Weights of a small mixture-of-experts language model, trained from scratch on English Wikipedia.
Size: 13 layers, vocabulary 4275.
Experts: 24 experts in each of 13 layers, 80 SwiGLU neurons an expert, 2 picks a token, a sigmoid router, a shared expert of 128 neurons.
Training: a variant of SOAP for the experts, 472M tokens, 3656 steps.
Below are experts of layer 9 (counted from 0) of a mixture-of-experts language model. Rows are named down (a neuron's output weights, with its number) and show model dimensions 0-127. Each number is 50 + 10 x the weight over its row's rms, rounded and kept within 0 to 99.
Before each expert's rows: "comes before" lists some tokens at least twice as common just after its tokens as in all text. This comes from a sample of Wikipedia text that the model never trained on. Tokens count by the router's weight.

# expert 18
comes before: " ", "1", "2", "3", "|", "4"
down0:51 53 61 52 56 44 55 45 33 60 52 38 49 62 47 43 57 36 52 40 50 30 42 51 47 33 60 62 49 62 42 65 56 56 30 56 60 41 32 48 60 42 44 50 61 43 40 54 45 35 37 49 47 51 53 52 57 53 62 45 38 50 36 50 45 49 51 32 48 47 31 70 60 41 40 54 61 62 53 70 64 45 27 55 57 55 23 43 50 51 54 61 56 68 56 62 67 53 67 62 58 43 45 41 58 41 66 52 57 48 58 52 36 36 42 40 63 47 48 55 39 56 43 26 49 48 58 43
down1:37 35 53 38 61 60 53 50 62 70 41 59 51 47 31 73 59 43 73 36 42 41 49 47 39 39 48 38 48 46 44 74 59 32 53 57 69 45 52 66 51 61 56 65 49 58 54 64 51 56 39 39 38 46 64 50 37 54 62 50 58 57 45 44 40 49 46 43 50 59 57 54 55 49 44 47 50 33 50 45 69 51 59 49 44 39 50 28 56 54 42 52 45 51 49 56 48 37 52 57 60 49 61 40 55 50 32 52 64 50 39 51 51 76 52 47 67 43 44 52 41 43 54 60 44 20 49 58
down2:46 49 44 52 53 66 56 47 53 51 54 52 52 39 47 41 42 53 45 42 54 31 60 53 45 59 62 49 75 56 49 59 35 45 26 57 57 49 46 50 73 54 53 56 46 56 38 51 56 36 61 46 37 28 56 47 51 56 31 57 56 54 47 62 55 33 23 64 32 44 53 34 58 61 58 52 51 35 49 50 39 41 67 56 47 48 66 63 38 50 46 47 46 61 58 50 59 65 38 36 59 71 35 52 66 42 48 50 51 64 40 49 52 50 63 54 48 50 53 44 50 33 54 56 31 69 46 57

# expert 20
comes before: "1", "9", "2", "0", "8", " York"
down0:50 65 65 56 39 42 52 53 53 57 51 44 47 49 52 47 50 49 29 58 62 34 52 67 60 43 53 48 44 53 26 48 49 48 51 53 61 62 37 30 43 59 40 68 42 68 62 54 57 55 41 49 51 48 38 49 52 44 28 56 40 58 66 50 66 43 53 56 54 51 49 51 60 49 57 42 56 41 51 57 60 55 50 51 50 49 53 44 43 32 50 45 65 42 65 57 56 43 66 61 46 64 56 57 65 44 55 31 59 33 41 33 48 54 52 54 43 50 59 59 44 78 54 88 58 63 49 47
down1:32 43 50 53 30 70 53 50 69 53 54 56 48 44 38 51 47 52 72 55 50 66 57 56 60 51 50 64 52 42 56 35 40 42 60 42 50 58 44 52 64 51 24 46 49 58 46 36 46 75 55 52 33 41 46 41 59 52 59 49 52 41 62 47 46 31 57 47 37 56 35 51 64 48 48 47 57 26 54 67 64 39 48 40 56 43 56 45 46 45 46 58 58 38 48 58 60 43 38 45 50 66 40 35 64 40 61 49 67 42 42 50 53 47 35 60 36 56 55 48 42 55 43 62 54 59 24 47
down2:55 41 60 37 59 42 52 43 61 67 51 60 43 51 31 58 61 55 51 40 52 46 40 48 61 52 42 55 50 66 53 53 49 38 49 49 31 61 52 54 63 46 39 84 47 37 54 38 45 45 32 58 43 54 50 46 51 33 40 40 30 61 40 55 49 47 55 40 36 47 76 46 61 43 35 63 40 60 49 54 57 43 49 36 56 45 37 57 43 53 54 49 19 44 61 55 44 64 50 45 43 63 41 47 58 48 58 57 42 56 59 34 77 53 48 48 42 54 59 56 66 55 54 62 62 51 52 46

# expert 23
comes before: " was", " is", ",", " he", " were", " are"
down0:55 49 54 47 35 43 40 72 32 38 50 57 41 53 41 37 47 63 56 39 27 43 35 39 57 48 58 37 50 51 35 61 36 47 44 40 57 33 58 44 44 52 58 43 38 65 39 57 58 53 59 60 59 52 45 64 65 54 54 59 60 60 61 47 63 50 28 53 63 57 53 46 50 47 44 61 40 39 52 54 55 52 35 37 52 61 44 49 48 52 46 49 52 38 47 67 51 37 51 59 36 41 50 58 36 32 42 36 53 40 62 58 63 52 61 55 59 69 70 51 57 49 57 40 67 44 77 44
down1:66 32 48 49 54 58 50 53 60 53 54 42 52 40 35 52 55 60 55 30 40 54 56 54 62 51 44 60 37 46 56 61 53 53 63 44 71 41 65 37 47 54 53 52 44 49 61 45 36 41 72 43 46 55 53 58 61 33 57 37 49 47 69 36 32 71 52 66 42 46 44 66 44 59 50 36 39 56 43 55 54 51 45 42 32 52 57 30 45 50 41 57 48 45 55 54 52 45 49 41 63 37 33 42 49 61 32 52 74 53 57 38 59 41 37 39 50 33 37 60 62 34 43 39 51 47 56 43
down2:57 62 49 63 39 55 32 40 46 52 46 46 42 66 50 71 54 43 63 48 65 52 29 42 46 38 68 38 42 53 41 40 48 63 43 58 45 49 45 48 55 49 46 60 47 47 67 50 45 67 46 52 67 46 57 61 39 38 48 59 53 58 41 69 53 58 32 61 27 54 57 32 58 55 55 48 66 46 52 57 53 66 49 30 59 54 51 42 60 59 58 39 48 52 55 44 50 52 52 53 50 44 55 23 64 56 72 53 57 46 36 79 63 57 40 41 52 55 43 46 49 56 52 52 39 66 46 47

# expert 22
comes before: " |", " ", " (", "%", " |\n", ")"
down0:33 49 69 50 38 50 44 57 52 49 64 50 60 49 54 42 62 53 44 46 54 56 71 46 75 45 52 64 62 37 57 55 46 55 57 65 55 60 50 44 44 57 56 46 48 59 36 51 38 34 63 41 48 70 46 52 43 58 54 38 58 52 44 43 52 62 58 55 42 58 54 60 37 41 47 61 47 45 56 55 62 41 46 41 46 35 65 45 43 42 50 47 44 40 67 55 54 52 54 53 59 61 56 36 73 45 60 51 36 55 24 49 53 41 61 60 47 58 24 55 57 56 41 67 28 52 22 43
down1:51 47 42 63 55 36 52 53 63 56 55 47 37 71 41 28 53 58 64 42 36 46 33 45 40 37 54 55 45 48 57 41 56 63 53 55 34 47 52 43 27 58 63 58 55 59 37 52 54 55 55 59 43 44 44 36 45 38 59 35 57 54 23 57 54 45 50 48 48 53 27 62 53 52 49 29 66 60 48 49 67 50 47 54 48 54 40 45 71 58 44 51 67 43 40 39 67 49 51 55 34 58 32 70 57 48 51 61 48 40 44 45 46 45 61 53 43 26 44 57 62 55 42 62 49 54 41 42
down2:38 47 34 40 49 56 45 38 35 53 48 50 48 52 51 71 47 50 48 62 41 39 52 64 53 44 67 52 54 54 66 54 48 63 51 45 64 67 36 45 70 43 41 42 45 58 55 73 44 32 56 64 66 54 45 52 44 54 62 57 55 56 57 38 46 62 46 55 56 65 44 51 55 58 55 39 60 40 39 50 32 35 67 53 61 44 58 58 61 54 52 60 51 66 50 67 42 49 52 39 74 60 48 64 51 62 51 63 61 62 72 66 41 54 48 55 45 69 58 43 33 57 51 42 53 61 39 57

# expert 1
comes before: ",", " |", " |\n", ".", ";", " as"
down0:25 58 43 42 48 60 63 48 55 43 54 63 46 48 65 51 68 51 29 56 63 64 44 61 44 44 52 37 48 48 56 42 43 38 46 55 70 58 58 46 65 57 61 37 34 46 48 49 48 49 59 24 51 46 54 66 50 58 66 32 47 46 56 54 56 39 40 46 42 48 53 69 44 46 59 49 36 47 45 52 36 64 54 53 41 65 43 46 53 54 46 47 42 56 40 48 48 57 64 33 40 41 47 56 24 64 44 51 50 53 26 50 40 44 43 65 36 44 55 48 55 54 49 72 68 42 52 63
down1:48 45 77 39 40 61 42 57 44 63 75 48 41 41 66 40 67 40 46 46 60 57 54 48 47 55 50 56 64 45 43 49 54 59 62 57 55 64 60 54 63 59 62 59 61 55 34 46 48 46 75 42 46 58 39 64 50 39 48 40 41 46 60 54 46 50 49 40 33 32 56 50 52 34 40 67 51 69 38 41 43 60 57 61 53 52 41 65 51 55 51 77 44 52 46 64 61 47 46 72 51 53 31 63 57 53 47 43 45 59 35 47 50 62 46 42 56 54 33 41 54 58 46 51 43 38 47 43
down2:46 55 54 31 58 51 56 53 35 30 47 48 53 54 37 40 45 53 41 69 25 49 65 44 44 47 33 30 38 42 55 61 50 44 61 66 54 19 35 47 55 50 45 40 45 30 61 57 77 49 49 64 38 47 59 52 45 50 41 59 46 50 48 50 53 44 59 32 48 41 63 51 56 44 50 34 25 50 45 47 49 49 66 57 50 58 62 59 57 47 48 47 52 33 58 70 37 41 52 38 50 46 50 44 44 47 43 52 60 37 34 50 47 43 60 58 64 45 66 49 54 50 57 53 56 56 50 42

# expert 10
comes before: "-", "|", "==", "The", "===", "In"
down0:56 49 45 41 57 45 65 62 52 48 64 54 44 49 49 48 45 49 34 59 42 46 55 42 54 65 58 51 55 53 59 48 40 75 57 45 44 61 51 52 64 58 48 46 31 62 50 54 44 51 46 53 63 38 43 36 84 44 44 35 48 52 59 53 54 48 64 45 49 52 74 56 63 54 45 50 46 50 32 56 57 45 55 59 60 37 65 36 50 47 59 32 35 60 42 30 55 58 27 50 41 39 55 30 39 71 48 65 54 56 42 54 32 49 38 54 52 63 50 36 55 43 37 50 66 55 45 54
down1:49 46 42 37 51 48 50 49 46 61 36 28 36 48 43 64 46 27 58 53 50 44 43 33 50 29 49 52 56 48 60 36 62 47 48 90 45 36 58 54 39 48 65 53 55 48 55 36 32 53 34 52 52 52 73 58 58 32 61 53 33 60 59 37 59 65 57 55 49 44 58 42 49 39 62 46 47 59 42 40 40 38 77 48 47 60 57 49 48 36 60 54 52 63 51 49 42 49 57 54 47 55 49 56 51 55 45 44 56 48 60 51 57 72 42 53 45 33 51 60 60 45 38 48 55 54 55 57
down2:47 48 29 50 53 47 59 41 52 39 38 43 60 67 44 48 51 70 55 42 69 42 45 62 55 50 61 51 54 39 63 26 63 37 49 51 59 67 41 54 53 72 65 40 52 50 54 46 48 61 47 37 65 59 50 51 47 49 64 52 48 48 46 64 65 57 53 46 38 58 45 60 42 51 43 53 57 59 39 60 36 29 52 41 41 42 49 40 39 58 44 59 65 58 55 35 43 22 60 54 46 51 42 49 57 50 18 50 44 43 64 42 59 53 46 51 48 43 35 52 60 38 42 47 65 40 53 40

# expert 15
comes before: " ", "a", "er", " —", "i", "o"
down0:45 55 73 55 68 42 51 47 55 50 46 52 67 47 52 54 57 40 51 39 44 43 41 53 53 65 56 48 52 58 59 59 58 47 45 42 28 42 60 47 67 53 33 44 43 57 33 39 48 58 68 61 43 33 69 59 62 56 45 51 57 47 73 45 52 64 49 53 34 46 41 40 33 51 46 53 48 51 74 47 56 46 38 55 52 45 39 47 63 72 52 62 55 41 41 50 48 36 55 69 40 53 64 61 74 46 48 48 55 45 55 62 47 36 71 42 57 34 48 52 56 53 59 39 40 63 58 52
down1:37 52 59 68 39 52 41 44 54 48 58 52 51 60 52 45 50 57 52 60 49 44 56 55 43 76 49 48 51 47 55 38 45 72 71 55 44 45 58 38 51 50 41 74 54 46 41 64 47 58 52 41 53 32 69 47 50 47 42 62 44 53 56 53 42 53 43 53 58 56 69 72 55 31 55 56 50 59 61 49 56 68 73 34 53 37 35 40 48 40 42 33 59 50 40 61 46 48 49 44 44 42 61 60 45 53 33 51 41 45 45 57 40 46 26 66 36 52 51 49 54 50 45 42 55 76 62 57
down2:54 37 36 43 47 48 39 64 58 51 28 50 58 36 29 43 63 45 48 59 63 44 42 56 50 64 63 56 44 53 36 49 51 36 60 53 41 60 59 47 51 49 51 52 48 43 54 43 36 47 64 34 74 59 37 57 42 59 50 44 26 62 38 51 40 65 43 56 69 35 68 30 55 45 48 33 44 44 46 48 41 46 51 50 58 52 56 60 58 43 45 42 53 44 61 46 43 38 39 45 52 42 51 49 31 47 49 58 40 45 34 59 67 57 32 69 50 57 61 43 59 61 49 70 44 54 57 51

# expert 19
comes before: "-", ":", "\n", "==\n", "\n\n", ")\n"
down0:42 43 48 34 33 50 20 46 46 57 61 60 67 46 39 58 27 47 39 39 45 55 58 54 47 53 35 53 70 65 52 61 61 54 56 52 42 63 34 41 51 58 47 46 42 53 50 39 58 58 39 47 35 29 48 52 56 54 57 64 28 36 66 62 67 49 51 64 54 45 46 48 40 42 48 41 57 51 58 45 26 32 64 46 51 39 61 51 45 52 49 57 60 63 40 39 45 58 59 34 60 37 62 43 43 47 43 68 50 51 49 57 44 43 44 48 51 48 60 36 53 41 55 43 40 46 36 46
down1:47 43 56 35 48 53 30 60 50 41 45 46 44 57 45 54 48 50 57 67 38 61 45 49 49 46 58 41 79 49 54 50 46 46 40 51 62 52 54 58 49 40 70 43 48 31 51 47 50 46 53 66 68 55 48 49 40 51 54 50 30 26 59 51 30 37 34 52 61 53 67 54 55 44 41 54 33 38 55 47 51 53 48 38 43 57 46 72 69 59 54 36 52 36 62 33 33 49 44 40 43 66 42 54 47 51 55 61 54 54 45 44 67 55 42 63 59 55 48 73 46 58 72 58 57 48 54 44
down2:48 51 36 42 41 50 52 39 55 43 72 65 39 56 62 55 60 57 40 47 49 26 46 49 40 49 49 33 49 47 49 54 40 34 53 54 53 56 55 58 44 48 45 61 60 74 45 44 49 48 66 47 52 39 20 37 67 26 46 55 48 56 53 40 59 50 54 36 36 52 60 71 50 42 55 65 44 35 54 50 49 39 49 65 52 61 44 39 48 44 66 46 40 44 41 44 54 56 53 51 47 63 52 46 48 34 45 33 32 57 75 42 58 50 55 51 54 67 59 59 43 49 50 62 39 45 41 32

# expert 0
comes before: "4", "3", "5", "2", "6", "1"
down0:53 64 51 57 52 45 51 49 36 61 53 27 60 41 40 52 37 49 54 67 55 52 64 32 54 53 51 45 52 39 49 35 38 47 42 43 52 52 64 23 47 51 25 45 40 63 49 45 60 52 66 52 40 53 61 63 44 41 56 55 44 35 60 64 63 50 48 54 46 48 50 41 40 63 44 39 53 47 57 49 40 39 43 53 55 35 31 56 58 66 50 57 38 41 33 55 40 37 50 46 57 35 45 48 55 50 59 50 46 55 34 64 28 42 35 67 57 52 66 37 45 49 42 59 30 66 54 59
down1:53 47 64 52 51 69 47 49 51 34 51 52 52 69 54 61 41 34 53 59 47 50 44 53 53 33 55 39 52 55 37 52 25 53 72 55 51 57 47 62 41 44 45 59 44 49 58 57 48 56 47 58 50 69 48 69 33 51 56 47 49 52 43 48 54 50 52 52 56 50 60 47 53 62 62 51 56 67 58 50 49 64 73 51 37 46 68 53 28 56 67 52 56 64 66 40 60 40 67 50 50 41 48 55 55 39 37 56 60 51 74 59 58 56 52 48 54 44 29 70 58 68 49 52 32 37 35 43
down2:42 61 57 45 45 45 40 47 71 39 49 36 58 45 49 60 41 42 82 50 56 55 66 46 55 67 53 49 31 43 51 60 58 63 56 56 53 45 52 42 39 59 50 39 51 60 49 46 47 49 58 53 69 47 53 56 60 49 68 67 63 42 41 49 30 48 55 47 46 48 49 54 47 34 53 45 52 47 65 57 45 72 44 56 28 62 50 37 48 67 45 49 56 51 44 34 57 53 29 47 51 58 64 49 49 47 59 61 37 30 50 56 57 55 35 26 35 35 69 56 49 48 50 44 56 37 40 58

# expert 17
comes before: " to", " in", " the", " by", " a", " on"
down0:38 58 44 46 58 48 49 33 54 66 54 50 50 73 52 55 39 38 59 55 58 56 40 45 47 47 46 40 64 50 43 41 67 65 40 53 47 44 52 40 48 45 59 59 40 40 68 37 52 52 59 63 52 46 46 45 50 53 50 49 44 44 49 21 40 54 53 56 46 44 55 65 60 64 52 36 59 43 63 52 49 69 41 63 43 57 62 61 80 61 62 59 49 43 55 71 38 57 39 62 55 51 47 59 59 57 63 52 50 37 65 46 56 50 44 66 74 51 54 36 49 73 51 64 46 55 62 42
down1:48 43 49 23 45 54 49 32 57 40 45 69 48 45 49 53 49 56 48 61 62 72 54 39 37 49 48 39 55 47 61 42 56 47 27 52 38 47 48 60 43 35 47 49 40 48 38 50 53 69 50 40 76 62 38 28 36 60 49 50 57 26 36 58 62 54 37 44 46 44 39 63 54 36 39 47 51 62 49 58 59 40 49 53 30 51 46 55 58 53 60 58 50 49 47 47 53 57 60 82 54 34 43 54 50 52 51 46 59 46 45 56 52 59 42 41 41 56 66 53 64 53 62 36 62 41 41 50
down2:52 60 57 50 63 39 37 42 50 59 47 44 54 52 37 46 44 42 56 39 56 54 62 63 56 54 41 66 53 43 46 53 52 68 39 45 32 50 41 41 48 61 57 50 57 40 38 46 56 63 41 51 28 60 60 49 59 67 40 68 71 35 32 48 58 45 48 50 36 28 50 69 56 52 48 44 52 66 45 62 62 54 67 48 55 53 47 53 41 40 54 32 58 49 67 65 42 32 36 44 42 68 50 46 52 52 50 60 46 64 39 39 42 47 39 61 59 60 55 40 52 25 46 60 60 59 43 41

# expert 11
comes before: "0", "9", "8", "1", "6", "5"
down0:44 61 56 43 64 33 37 62 46 53 35 50 52 55 50 63 46 66 57 64 48 33 53 50 51 44 61 61 41 53 61 56 53 44 60 60 75 51 47 68 39 42 42 47 31 39 47 47 40 46 52 46 62 58 34 57 69 58 47 49 32 53 24 72 56 57 49 54 40 28 33 47 56 50 43 72 50 38 61 54 46 53 46 44 60 43 57 41 58 53 48 63 59 48 73 51 54 46 47 42 26 59 54 61 39 35 45 44 46 29 46 52 42 51 51 57 55 44 58 51 54 46 45 53 48 63 58 58
down1:50 44 63 56 88 65 39 36 35 35 58 48 54 46 47 50 63 40 40 63 51 38 43 61 43 54 47 43 57 58 56 64 52 39 47 65 47 56 56 56 54 56 57 52 54 49 38 55 42 81 47 45 44 61 47 72 38 53 35 42 56 52 60 61 48 51 32 54 63 51 62 45 31 58 57 40 50 50 68 47 50 63 61 41 39 46 42 53 41 55 53 66 50 37 49 60 53 54 70 46 47 55 37 47 60 53 51 40 47 70 61 56 55 59 51 55 42 70 54 51 55 66 52 37 50 49 37 56
down2:47 58 44 55 34 57 45 44 50 46 33 53 49 51 40 45 39 48 56 64 45 37 47 68 60 45 51 70 52 64 41 50 46 59 42 51 56 46 74 61 50 66 45 43 36 44 65 34 57 64 63 43 58 56 73 27 68 47 48 62 55 50 35 56 39 49 64 38 49 47 47 59 50 45 52 46 64 50 38 47 48 70 39 43 65 51 50 57 59 56 50 25 52 32 49 48 38 59 64 64 45 54 60 50 43 41 44 55 60 36 45 40 50 65 62 49 36 46 51 31 56 67 53 38 48 49 54 40

# expert 13
comes before: " the", " a", " his", " an", " their", " its"
down0:57 43 44 59 50 50 52 53 49 42 45 36 54 46 49 57 57 59 31 35 53 65 48 50 53 41 37 46 42 49 37 23 43 42 63 64 51 23 45 51 57 54 53 68 49 41 36 48 41 56 73 50 45 62 45 45 46 48 51 54 40 59 66 46 59 59 56 52 49 38 54 43 26 59 47 62 52 44 59 37 54 59 44 50 46 77 60 62 49 46 42 57 55 36 62 59 53 47 63 55 66 48 61 45 51 52 56 45 42 39 41 29 55 63 56 52 45 65 56 47 76 46 60 31 30 45 45 46
down1:37 54 46 47 37 57 54 51 31 60 47 53 66 39 41 51 32 43 60 39 43 39 49 63 50 54 71 61 53 80 48 42 72 34 57 47 51 46 49 43 48 52 56 58 39 76 45 51 46 48 56 33 43 42 55 56 52 38 58 48 42 56 53 50 58 66 45 57 46 35 57 46 48 53 49 38 27 55 41 62 60 41 44 44 51 26 33 49 36 31 53 43 43 53 53 50 46 43 50 45 59 35 53 51 50 46 38 41 52 52 61 49 64 50 32 74 40 54 47 63 34 57 45 49 55 42 35 57
down2:35 43 33 47 47 36 44 62 49 65 62 29 45 74 48 51 54 54 51 27 66 25 61 45 54 54 69 57 52 65 39 41 59 45 52 51 48 60 57 49 45 55 47 32 49 40 56 58 42 39 41 63 57 48 39 58 58 48 46 43 47 53 46 52 51 49 67 56 46 60 51 38 61 42 47 45 44 27 49 68 51 47 48 50 53 69 70 60 45 47 66 32 60 53 60 56 36 56 50 62 59 41 35 44 56 52 41 48 58 33 42 56 48 59 51 47 53 50 48 53 37 51 42 71 61 36 39 35

# expert 8
comes before: " of", ",", ".", " in", ".\n\n", " and"
down0:52 53 54 51 40 35 44 42 54 52 66 53 52 34 41 52 53 50 39 47 33 40 41 43 52 53 55 47 49 50 31 31 49 62 40 56 61 41 61 59 53 36 50 50 55 47 32 34 55 47 50 44 59 58 44 61 70 43 36 55 49 41 66 71 39 53 48 59 54 39 59 54 42 47 60 41 44 44 42 41 57 60 63 50 35 42 49 45 59 54 51 36 43 37 54 71 53 55 46 56 57 57 23 29 53 64 55 66 52 40 57 62 55 53 24 29 55 55 55 43 54 38 26 50 41 57 46 36
down1:49 64 57 70 52 69 34 68 50 64 42 56 44 47 61 42 51 42 51 51 54 39 68 57 43 53 40 58 51 36 49 23 38 33 40 42 66 48 37 44 46 63 31 56 38 40 49 64 49 41 42 48 42 36 62 49 71 58 40 41 49 46 53 45 57 48 56 55 50 44 50 45 59 53 49 36 43 30 45 44 62 36 54 62 52 50 42 37 47 39 52 44 61 39 65 52 61 50 44 63 51 37 54 52 66 38 53 45 71 42 58 31 46 52 45 47 52 60 62 72 63 60 48 48 40 56 48 39
down2:59 39 48 64 47 47 48 67 38 50 48 66 45 59 51 53 55 37 42 35 55 25 70 29 64 55 43 47 43 51 44 48 61 43 64 47 46 60 43 55 50 51 57 61 39 54 43 56 59 51 57 54 60 74 47 59 57 54 41 50 70 49 49 63 55 63 42 39 46 33 69 42 47 45 56 59 61 48 11 56 56 48 60 55 46 51 44 55 43 52 42 51 61 53 50 54 35 52 54 39 47 62 54 46 46 55 44 66 65 50 60 21 58 50 52 56 40 64 39 46 58 67 50 49 46 61 43 45